config.yaml
n_layer: 9
n_experts: 16
experts_per_token: 3
moe_layers: [2, 3, 4, 5, 6, 7, 8]
router_bias: true
head_dim: 64
norm: "rmsnorm"
norm_place: "pre"
norm_eps: 1e-05
rope_fraction: 1.0
lr_mult_qkv: 0.5
grad_clip: 0.5
decay_fraction: 0.559
Below are experts of layer 6 (counted from 0) of a mixture-of-experts language model. Rows are named gate (a neuron's input weights, with its number), up (a neuron's input weights, with its number), down (a neuron's output weights, with its number) and show model dimensions 0-255. Each number is 128 + 24 x the weight over its row's rms, rounded and kept within 0 to 255. Numbers have three digits each.
Before each expert's rows: "raises" lists some tokens whose logits its average output raises strongly, later layers aside; "gets" lists some tokens that make up at least twice as much of what it gets as of all text. This comes from a sample of Wikipedia text that the model never trained on. Tokens count by the router's weight.

# expert 8
raises: " and", ",", " in", " ("
gets: "\n", ")", "  ", "\"", " Total", "″"
gate6:119118162133126141106139131150161153138150112105125107120130127110156117124125134143115094108124126137147135147138128150112159161153159137088120103149108094088130142155132122140105107125126126133107152123138095155160146111117135108134157141147168110164163127158111148123124130200112140126136111112115110155123105157148117124153154112157124123139152146102126111117134109080147078105145130119098073129111099177163076189157163125117140152146159109158069180136181110161096109104147113168062121162087115103120147133128138143188138153124146137095095108121133096103149136128135086179117151127103118163065128134109097087102129147141172136107136118145158126119169129118086158137127112115187088135102095130115149118117103105128120139125124131131170159133114129123115125140158109
up6:116115115112091165104180095135139109149120165109121130134161119113145107142157150146121110126175097115087107175136131151137126098088112122154144154140131095160145165146163131124124108113156116131122077126101153125074119166118106120123127099112100152099148069171099108107158123154127148135121135148143168121154088059170164146129157115156129114112120121112168146124155109170131125146175186140098121106147160116137111133135168124163137132091127146111111127124132151145139139139145141124137085120173096138144087163129097131121142106100137133127136151179134153140133129136157186138082093151129147103131129093104121116145159151142102159155104116140093127147144138158134106131098133107131179140099088155129110128137122172085098087143113122114136145161130107151094126139103121
down6:118152125135125131115164133152095137099126164155151097131064167109126110124130124148107172131141111125135107112162150128094099129150122068092195141113125148099167157154120116159102131086147129187114133138119197152128099173145144119085162110108113130171124138152133120135132138134122138142120143107130100123142118160125065111127112102100126128170111139110133126106136165132113156136147131153157145094137120106101162163118117104149135179118084144127080112136076102117123154116110147128156147168156143146137101190120117128087069105136111133122115174152125118112117112115119133135112120112099089131137121125126121131128113105125113127100129141117120141124134124115099104073080120090109146155146123120145119163120115136110177133135178139099158124113128135153133111169196133
gate7:113129150106158133156103134094084177105103125109086149178139131127158152100094171139115156113158143104120113117133150107135177122170168110139196130113137134102116105104112115088125124121140134115053103182118143152136110156098149161108110152150126092156064149135153137138153138133148119153130147168118102129146141161131161135088132089121145179105160169130120092151150073114141083101145095159083151127124091103160137156146169138134076085117120113123116148130169145145104146148159169143128140110118117122152108162148103133151138125111108116141144096135129125150102141153151104116152134103121125152133116166127108147088138122093120131131141109142143109070168152124094129128115127101142115103108127114104166107117130136120127112116121102136116090146104124121135146103131111
up7:128122122131132161116119152146110163119141127112159130136109077104152099170097135139134101144165140177158118132150088135142122118147139110158136187117174113088098159141088101096098116129169138140155111104111091143141131144135113120110079143157126157142152116098115114126172130122158112138133120127108129138107154116129139084106142148169131154069093136122133111126146182142113135129096132128083151166103138154103128105106174124123139114161104119134139166174073163102100111141167133100114167118135106161149114089092107114106117120120159106138140127090102168146142164122141135109108133119146147122118151142156123171149152167110121160107163163148114134095149118118104118128158158120090126177168139189150117134159101115151141103107127122177131136145132163112090116133101103
down7:140120128120146121129118105129094122087140123123115122140146093112115128108104126123111148151125141163121119125089131136102195123139109181129120094144129159139124191132189163125144141136125125087143107112118141173110142121104136122075114102124146134152113164136096117106126089117177105110116148121149174125101107141122114108165141143139170076127103152098119109122135113142055168126145110154133155080080129138117098098129127183109131154140113127113106119128112155096144161181144151158164139132121117091104118097105109137152090147123114106150166131156073134151110124120137130117172102127098177128195105089157146113111117141070091150164112121089115143163108150096132155131125135124117141107157105147146125076128099132116123161140134101144148143140133131123126120109127122

# expert 10
raises: "-", "  ", "\n\n", "\n", " 1", " 2"
gets: " |", "\n", "|", ".", "\n\n", "-"
gate6:147119172091087135173128126123153129110129129108133139146131155092156151119127138108149141149126135084137123107137126151137120079167121139081120134161081165077138149102139135110158129144173149156114157154157139117118116204112118099151107119168149119128160081124104133106160079120126098084142095136075096091129116146117186101141140121145121128101113132159110146151146142135124136105142132136129098080109115146073149140123136142116119132128125129142108147119129116123107158129148142133110138132126128185098102128072111130106116129122129142111124145170121138104122138135115138131151141144149169128088108108107160111150123149170181103177108133185112098158170171121157162151104163112131129140129152135113135095122152140136087151136141137148106115103133169200138121127139162
up6:081116124133141090107123133093100149105118086114096110115092133079119129112123145139143156115166119127115092136109160083135125146132134163085124083176100093125133109131115150145147105131114102141156098139163139082085145134139123149109141136138120121112143145143138147130138122087154109122155120113088131159094094106136137137115116121133123162160119147158112111179162151119079145146141119117163102151109146117081142137104124141140110143138111177099116103131112117130151144110109090157123151121093134110148116116122128135140130112157134088163132170104128129123080063116152123116179095131109109107116161098134159154123165143118115124119092092134122139169154177141171101133116104093102128139111152111190148117174167171120137106122128098158180145136120162152143121088147176
down6:103104156097108117103104117137110128113084110138102156132118156138112141132144081104178112164147168128151102142100124147142151110134169126101137144154127118145077156147103154117152137094115099088148142122148145110128089127142131154127112140109098135139140114090139146169100124101159123132152149121160130107107142097127166084156132096137171106126101146103140159100186176143120128114103176121158114184144121173126123157131119147099090116153100102120100175134128124121123139115043158135145128123116116111153111130103108090160125100134111161118102112106133138146165114139117134120158117126165164113125113102110133107128140148128128148109143144145123151165116178141092118169099112118149147133069129176124114093151182146120161140086121109115114105114121128111180091098135127
gate7:093127147166073136123162138110110113114149149178115125093116175120144100123133134112152120181126117155141116097121117133124149112164132120109130157121086115097098120113112171105132184195158156136065153154118121102095111153107120164129114108150138146118148144128162136172135093119126138097113125110098155082113101163137192136139135125153140083096145161150165146123127094095116124136077124144152137150107158153104099096086145121109152127105131084124079114155125137145161111123140117103103129152097115114122180168170139085142113155119151140066117115136125108126123113145155113141143117149122127120107110119141124104147122164138143112100163110117107123167133137109120137142134130114149120114147154130149154135101093087155157120135183135131120140101141146164176145119153130
up7:119144108160127123133162134134123160096115188114112093132125123091113128114146131108156149096122124153129152099101141142118146093133116114152090136125137147130108108115120095117130165148124138146124140144118123116152170135103174073163113118135099134135108131073103117150095102153097151113130117136171150165121076149098104105103162113122134129120116134086136149127162131131116106115107100126130186140106182113140141162118142145135156131138062127186117163096132152133105135172109161156104106123091136125119086065112120135122159133130102101101128135163126157110116127092143112135143132121157119094168122158124105164125138118115089142086108171164148166137106133099112200122144149150148122124100134151115142143144165106136171079142116106104107118148123117098128121061129129
down7:120102138148118148125133114156112135148152116152137124152114114138103102129089152097109123130120136155131107070099160115105132079143103104105150144132153116169101105152088100133108149130171080130112112147148149118141099117102174134099120140137133154121082137104150100126136124140080159146064038145115142132143170114152128138153115108172119065117136138098132115120165137063135159118120128128177143133092117115088117136130114079108136160150160078122182115161103153174106124119135143170109148138118103129110089154128130125164123114108104145134136139102169111118115130123127163149106123088124131086126179138148111117148124114105112122117163140107173176109118129130146160086154128115144114144095110128166111140115131133151136128146153103138113151137174142111143109134138130

# expert 2
raises: "in", "at", "-", "en"
gets: "\n", " (", "-", "\n\n", " \"", "'"
gate2:083163133134168150139119112119112125126114173124111111107108163138138169114134127096119130147110116201117122143141122128162104084118159161114132136104145129134195138085110175155145096151108140143165117110133194105107137107108118116120164071115102172128151115147129119197157153134139125153142119143104151090140114134154102125127080133102113108127142126131136151120126100128165092120153134127129129135147125159183151103094136139123144101131110104103147149132123129156100150122161142103124136140089107097163153139117084191091125136111148151122119144135107088107101163133122129129104144185125146084123154131104104143100127167147103114131123143113125131126123114129131107121109110091141149207142126157186145122137134087132144135156115140124100148082112114128127169126114163
up2:117121149129107119143143115122144132117065118145113138107108118132149079093174114101135178152151128069141090107106114122139109148146126136126138126123123095101123118079125093160126135074144140160168112159165122128117128159126128099106168122132087129158117108124160103122112130173090094127114117082128127132130117124121109176133133148123096151141110162150119090164112169138159126162123153165096104115178137135107118148094117117123125126110170107143110148175104115123145128146161100113144122154128113121131121129122141143158138085117097093148096132102119099107157149138112098143081099117116148101127128108151158124120160120124127176154122096133129168075119171111136119091187103094093108127137156104173149101164105096089101097122134122131141126152147139082145080105098124
down2:084137139111085158099124127130134145108073127148122107111108174102143132125159120106169163157154146141117132161118165125155138121160111115140153115129139138130098112105137120175107150134102161186136143146166075122152135162130152138160151137170054144128115130102141187139117118113156109151126105156127129116117167152145134128160096151115093127128122142110088115138096130155154135127128105139126129153173127148151150113087149151119116109173105091103135087102089125154153144125129105145150147109084106130148100116120110151119135126126108146151128130122125133085127135132135122144087113137167078116203121114121133112147122119128095103122092131118165105096118118153087110106178131085117166145107138122140166114142179139112117111142141171119152090116144170118132112170181138
gate3:127128079135106182153156149161136165113122143118132103132137088156128135191119127128139168136128109148133132120108134094168100080099180131113159082127135151142139145125190117137134131124121105121091119141106128090145137132119108127104153105103180132133147081131149164133127131148135123102130109073125112146131103160138115127141136162139137121135156131168114106107137127106099101105151142121122086128111170085159150063157108154126130104101138150127146180128125131127197157104155131136074126133102089133151125170104089125128092106090117120101136116139129178167113114127134108086105167100082124100141134153068144158111170161113109138143102124122105135163160128128121131108090148121121141116087155135110124120148151121121115119094126105152115126143146143134145160159160139
up3:135139130119107113127150093134123189108150148140157070116152152130146137124151138133180184103117156107144113188151147136086098140110105091115086102129110124094124131155149170137126143118153096095130145130154131154137086057158142151121081121115147155136124151114133147104123104141170158145113114100099095183095084138145100148132147130124149114143138131117098109152129174094138094151140139151134130154119108105157158151157118118172131164128131079122138108101136104080126107128162122130134134132130139127138164123137114118158154173125122119099121121126127126122128123105123176119124123080141135133114160104128105141122115089163152165122098123131171090115176175135118134159128094128107124086083117131100137138112105155073134152143113150150127114086119095164125132170149136
down3:130152120112120121102105131142111154107133151145135138123075148143151112136104181097135154129146194140147122167108140132135123112079148116166133105152123130120111157095142108107089134114143173161126099090181097109138083113143127128187121074161096152108152151123138111110084105124132130115128165126128155142113126111093169139123149108154106106167138136145163129129140151114122109151127098124170110155148135123124126094098145143091140091132174146138157129129120150159153124123092126130149091106103177139143126117154116180146119154137125153113136098133094156108145166118109140115142138140184141107194107137150106092159087120162142113080160108127145116097156124129117138119147080153166150111113092158098161093115181127143121119151114112127124084127157112144126146132114131

# expert 5
raises: " the", " a", " and"
gets: ",", " and", " was", " as", " in", " is"
gate6:066123143099090136134153136112076147132094141118094124087118096127134119122140162118149141158150140124124155135173161109138157125132119116141158146152086111162135117128142133104081128121152149097112143124125126121114111109152115135100122137091165107117157161120103153152105158147137155138121148114182105100097135082121112081121099165118122095114114135142143161138134123172097084138102115128113152117129101109119146131159105150130101110148135147142104096113126175126100078169109120159159104144102121118126105159148175134139090127175118162109133139078104095058136137142143138102092097106159062115170085127126119139111123159086158160099116160132139169118112096134107107111095120129140131116137124137129162144128154126086118107136153113093104097132118115103163114098129162
up6:107121066149132128102133156106127106096157124116120079104159103181114140125127138129102120136145129132128159191109110118133121066160164126108143118133102108093075138116088142113126119083085150136119113161118130133146086120129115140121155112135145105131146116108147136139152142149099115147088096123083166137151155166164147125125134143144130116148110166112107133152147080143130129100096146085125146143124175165144118137104168104174143134122151182133142137133168154163120163121118126180084136116095163164103136151087129140131146126085142111171154111162114123135162123139136113168132121140137155137112108132111134102111149167133081164134123156132143165138172175149114154125151161132150137103082161155105120104129124113134102130103094135084116142126136099141130138114163099
down6:167121160132112189098154171137096145144131133158126131169092105114099126113137116151108126140112121142119117122140120169134116212118138149110107151128129141141156123122174100101157152122138138144152134146151125134083085130112165112140117134138109146115122156138103122109165130153148120161157081148187127117100181127111151133118121095097157107111139094153119171106110134103158211112138138174117101095126097147142102098125125145139089128116101105101121140144135095134169121135131111103141114186152103097145109108102131152197126123165131162084108136105129146154125156128096115097111131116144115160183146125144129109120149112107129141132129126137155068118105128138110124155109107106104173169121093121116141118127084125148115104135168140113133132148144158103123101146128129
gate7:106128129107139149110091121135134143173089112093104163059152101131103127144126089128113131149112149105143092140167126097122107073095131119105117154109151136116096077140093102139153143146155118123158158155099150088129139079148109143104086089118142111163111134092139139137148084145136152165147111132092096128151119114122140089166078099073154133097124138102128153125137141120132174113107138128124144154143158132141133096149123120190121124137114159089121089109087124135107120078121138122109121085102130194121125171120092121121144145151116087118129145096143123143135110131155092133155148174104127112128109126114108123138170131124117092128147133142112131130148111116130087132133184101160151120118115123163111125119112125122118086107127077162144140127106094129122168109109163
up7:128179124127134124159142165096068128115144173142138170085120169131119138121160085094152125145123137188098153138129114145174128134145089137116152115179101170157118064135129153105134113124101137130141133079116153124148127145177139124138092140094137150106090140135100151149148122127155149145133146114095140145036096150078148090146171126151129142146126131121109116144120120122115136131108135134140136134161107119126183107099123102146177147169159141128145106113121135108140137121160140107120112106136114136073163121132186171151118151129117098145135148120118129114124098150126149100135111114150110118155108111101094121136152149104092121124131122112142108116149125082123100161100140153101095118110137132137152150118153132138121149144157109140159132151139116101117195154109173
down7:164166171172122167149099124145065138133125152116122123135167149141128110148129088132156173111132139108143108149159140124142122121112134100149137160124124107151160171148119107141123155095085132156137132124122107179145110079165144106067114178088127151135126129130104115111162159183142133100108188114165091112145127154130100176110146113142135108102154135141110136169117176147106184124118132109141140156111060131101127106131158143116146109075140101103159141120158148112136102146152124149131133108151152116133113132116113134130112114163117146125091131128083117116126101120105080119178120121137116108114185095106100120085158120094133126136185092098094105139130168110124109124126149127123117144120115135146115126105125129125142146133155115099149122095143121146121135080129159

# expert 14
raises: "\n", "\n\n", "=", " A", "\"", " The"
gets: " |", "=", ".", "|", ",", ";"
gate6:156142134103132129190138131173132155161125159111114114125112136129089132085155134102093167149194139139099126135121156119134120172127108157109116130099127146114122071132174177148194124177155130136146117153135114138130119146092125146145136101127113125138155115095133130101141157138146138127148139131182131123138139082121177132144164081092134148106094139104095118136120170139147117107123129137149113106149116139119106105131162118159103137149151183128105120166145146060142133147103127076093124130100158153101155144109113132156107099141149129108176154126124132113107189110084135122165108122141125119139099133092113136151118149147142120146113148156143127119093068159089101152154164156138141142127115105128113142134148148109123110149133121150120134129097155095134169082100136
up6:106101137126118117100117168154137146050167085097129142126138108089119174137094104124134137127109169129153147111141135120182128103116149143115149100132116104140129152124164087152113156109173142122121169115115121137131144151124069122155160129126124078144123134088124177099127175112135112121142126138166098152148113155135113085117093120124108113138126110143104145116111106177123115140127127145074092112134102113107115104146152140111117118133141148101111134125115131165110112119154127094174131155109154140104142109168140166183141158125108164118133093112157135163104168164168151143105116106143090117082118152113097085130149126142111134133094146146143105080136065109137144140159148124185144114123129149110090104135123140141130141133117145139099133125165160110151187137105114
down6:112126150144150116102193098136135117161119088109081152104124178101136125151078116166169149129124121099110095116146117105138132124116078129122148167152102136141139133131129162157146115146083110103148194114114153116162130131160159103146132141118173174150114135115132134148121115093141115151118100128092100100114151144144088178118120125161117135173117124101121140129157157110102168170117144107120150161121090124081123105122095122093120107145152130149175104127108164129140136139144111153162111096145136161115102132083130124114116158130128144126137160151130164157121119126128124147087123110116114126126146126132127133111174148118106092122156119144084132176164128126109094104155113117154159129149115145107087082130118096146127112113124125107146156161131171183175097120126069
gate7:171106153123102137111120112132140113139110166122116075136127143148119130168081154098127132127147131135127123106146181102147115141144134142117140158097132109120111137104155084120137135133110151147127094157174137126100140120149099137149173090103100157131111145092144148114135091095134098135153132108111136142111112120144155140085154126118165127117130162198083139117093089145161154093134177140140107156159135149100120159130101156129106115117138167115104130110165136084146125123129082101139121123124102132131136133111115102104146134117148134118119145159163126148126096094099137108150125135130059145193151090143183159142171164121114148119150116121123119095134128164105108108155143152152139059144117148142162118077080125132130138102138125155091163164117092142123110118166106
up7:099129130119151112184155123158136126153123138117156135090090102118169143127150124155118168150128117087102148137098122079137132126121090167150112109125158088074151116161111108106188132137077124088153103153135169103158128155105120171128103127109162114143157093159114115133131145130072131131152129144133122147126134128134148124125088096113139116160173134125108141080119116141155125150113155098118120113148153120135176107115111135084088124142133136153090130159158173137097146120136144171172135140060149182085143104121148118156155150108130172152160102118119123120115116119113120155115093089143145113138169167141139102110125132163167148170094144120100104080105132113157163131128140105122125140143128112127110140137106120101102151167143109109108114143166111150130124148126119
down7:097088116121119127140126155112144096121130115134169105140103127083144146084130148121171156134116135152099133135134101162138129113099096152136101109172095129117143121148122102100143186145155143125113196121112081112147122174194099094105132141096138090126128158159098104163111147132091144116146091152123178101162119101131119096100145156125124145115138133142126152060147080138126141165151175150166135100111112116088114141111140134155126138099135119077090158121133101135091117107099155145115150102123112132139165116148122122136142127090137105144144122150125177165151169147155152168098134112102157121124124119102131196132137119148116117171105140115139142122125139106149119150128114137122142139106108107113163130125151144093105138158128102086087161143164147092119147137128138

# expert 12
raises: " and", " |", ".", "9", ",", "\n"
gets: "–", ".", "  ", " 0", " 1", "0"
gate5:097125155151142121137146176141130140096123122096098129147184135148109126139147117122134131146151098122131106116169131144105128163142123130120109111162103129113094132136118148107098152120136134132147135124116128139132172153123100131153166114170111123085120109148137124141137151098118115155134110133161123105149137113106095128094083102089088149119140143113134166147160125102134113125092162105110126134144140165104124189145126136093081176143085117160145152137144104114108177094120155131150159153136109129146117162118152096198136091140142109093131165121152140125170117141168107140165148106136097092127131093114148178103162180159168142106091140110162116127140175161109079149115163135116124134123163101103128113134137136111102087181152116105136096136135161175126108078126122
up5:138154106167133116144111148075131126159065126106154122117095131176134145156085108106129150151130097138123141116153077142109124070129142133122131124130133095110159170120155127141076177152134161106121107145134104127116138119123129112137159170103110124121127101134138117125154139098139119129130056130162090166122115135114117116141112117136142133116127126102098126136104161165116106131113160169136181122159168077127119131161153117155143115111116166120123151047106123111126096172128140117163103179100137135117128094121164122104132104119135121141138141144104142102121151134117073119152089137140140111112076101106110108152086144142135180142130137149145125152116137128114108093126112096127117120208089080135141123145162150138103091118159115103144116121150130136146121124101152
down5:155134113155092131079168143179102122107114096116114115102128102137128163138139143168136143138169121128101117149146147143123067124136148106141158115088133139119120124148127163132129140083157128137106130144108120127155132135099142126147153142071102118138139109175123153113118102101127145100112148152113080160120115141105125101171117163104197157165100140054095142120146120126132167091140131115125127117113147098129134124143132171120167085165090110110130141104146139128147054112179114107112139127148138141151144146150134126127112117114107132108112156152143137133100094123109129133160142129151164105109162107078152116112107122117132143163145142147107121143112144089190143096143137110122162121128104166157101166146111140131109161103123184155104104150121081153129106129089139
gate6:133172149125153147124149099116133115169105133111144145110132153138152169159142109118164123133118129117116139126112106139155090094119122165139128142094120168131098128104139143147208126148143158105120077110150126153117122108144165165114142144172120104133162110153172141122166092159140118137135099146118124133085148126112152153114113128123160118087129132125141127147143130150069121175136115134115134120136110150117091145136126113169125122118103120099151104172163110110137186096162130139112099117169121131108135033102113154119126150097118112121121121126124152152118147156151122141116117100111143153118175133111138143154133136138095088137174135131169101114140089112112091182080153106151104134192126130149142152145174137124141101133163133109127100127153078150098123144102163
up6:150127117118120125092111171090117108175100112133159147135119121112170094145079120154162121134166082118160145136100166116130101132146163148176159127126142130153141149103105127127107116115133186110149121095123129137109129100123144149156136118142152132136139129147155140101100121112167120108135172083106114124128136190120165127125130153128120127095108119110131079100129110137137115152140150143131170105163149098120101193118131127108138127079140137085125108142130146153069152111146099093131134128124092106143106109153153148146115173156153149141140180144093152133085125100125136151143227155084159146158131098119104096158148128157113138124108135124134141128089174118138114140164157107151112151142130106131122110079156137128132100141159099087135133159125145138130143131147146
down6:130086123142110099090137136133124134123157191161112115151117118109154117094139102142143134120097119141129149109114113131134118139121181186144109153130114140167180150167111136134088127111150143119158108107142132089157143136135102131120137135107134163149098181116139149109145119134121130130133105127154128157110072125114159185094104132121140120145138119130116151129134123104108110138128125146094111168108097094140101151146059141137155111136146138091127105136140098128114170081129163139100122104150122108165165174159097117131087114101152124123116124127132142094179120074137113114129101139162132123084088138134096080133123113150137111161135092107159171103117119145106135149098074139128120106089142104101143076108106080132126131136084120153168139130150114118089176102124153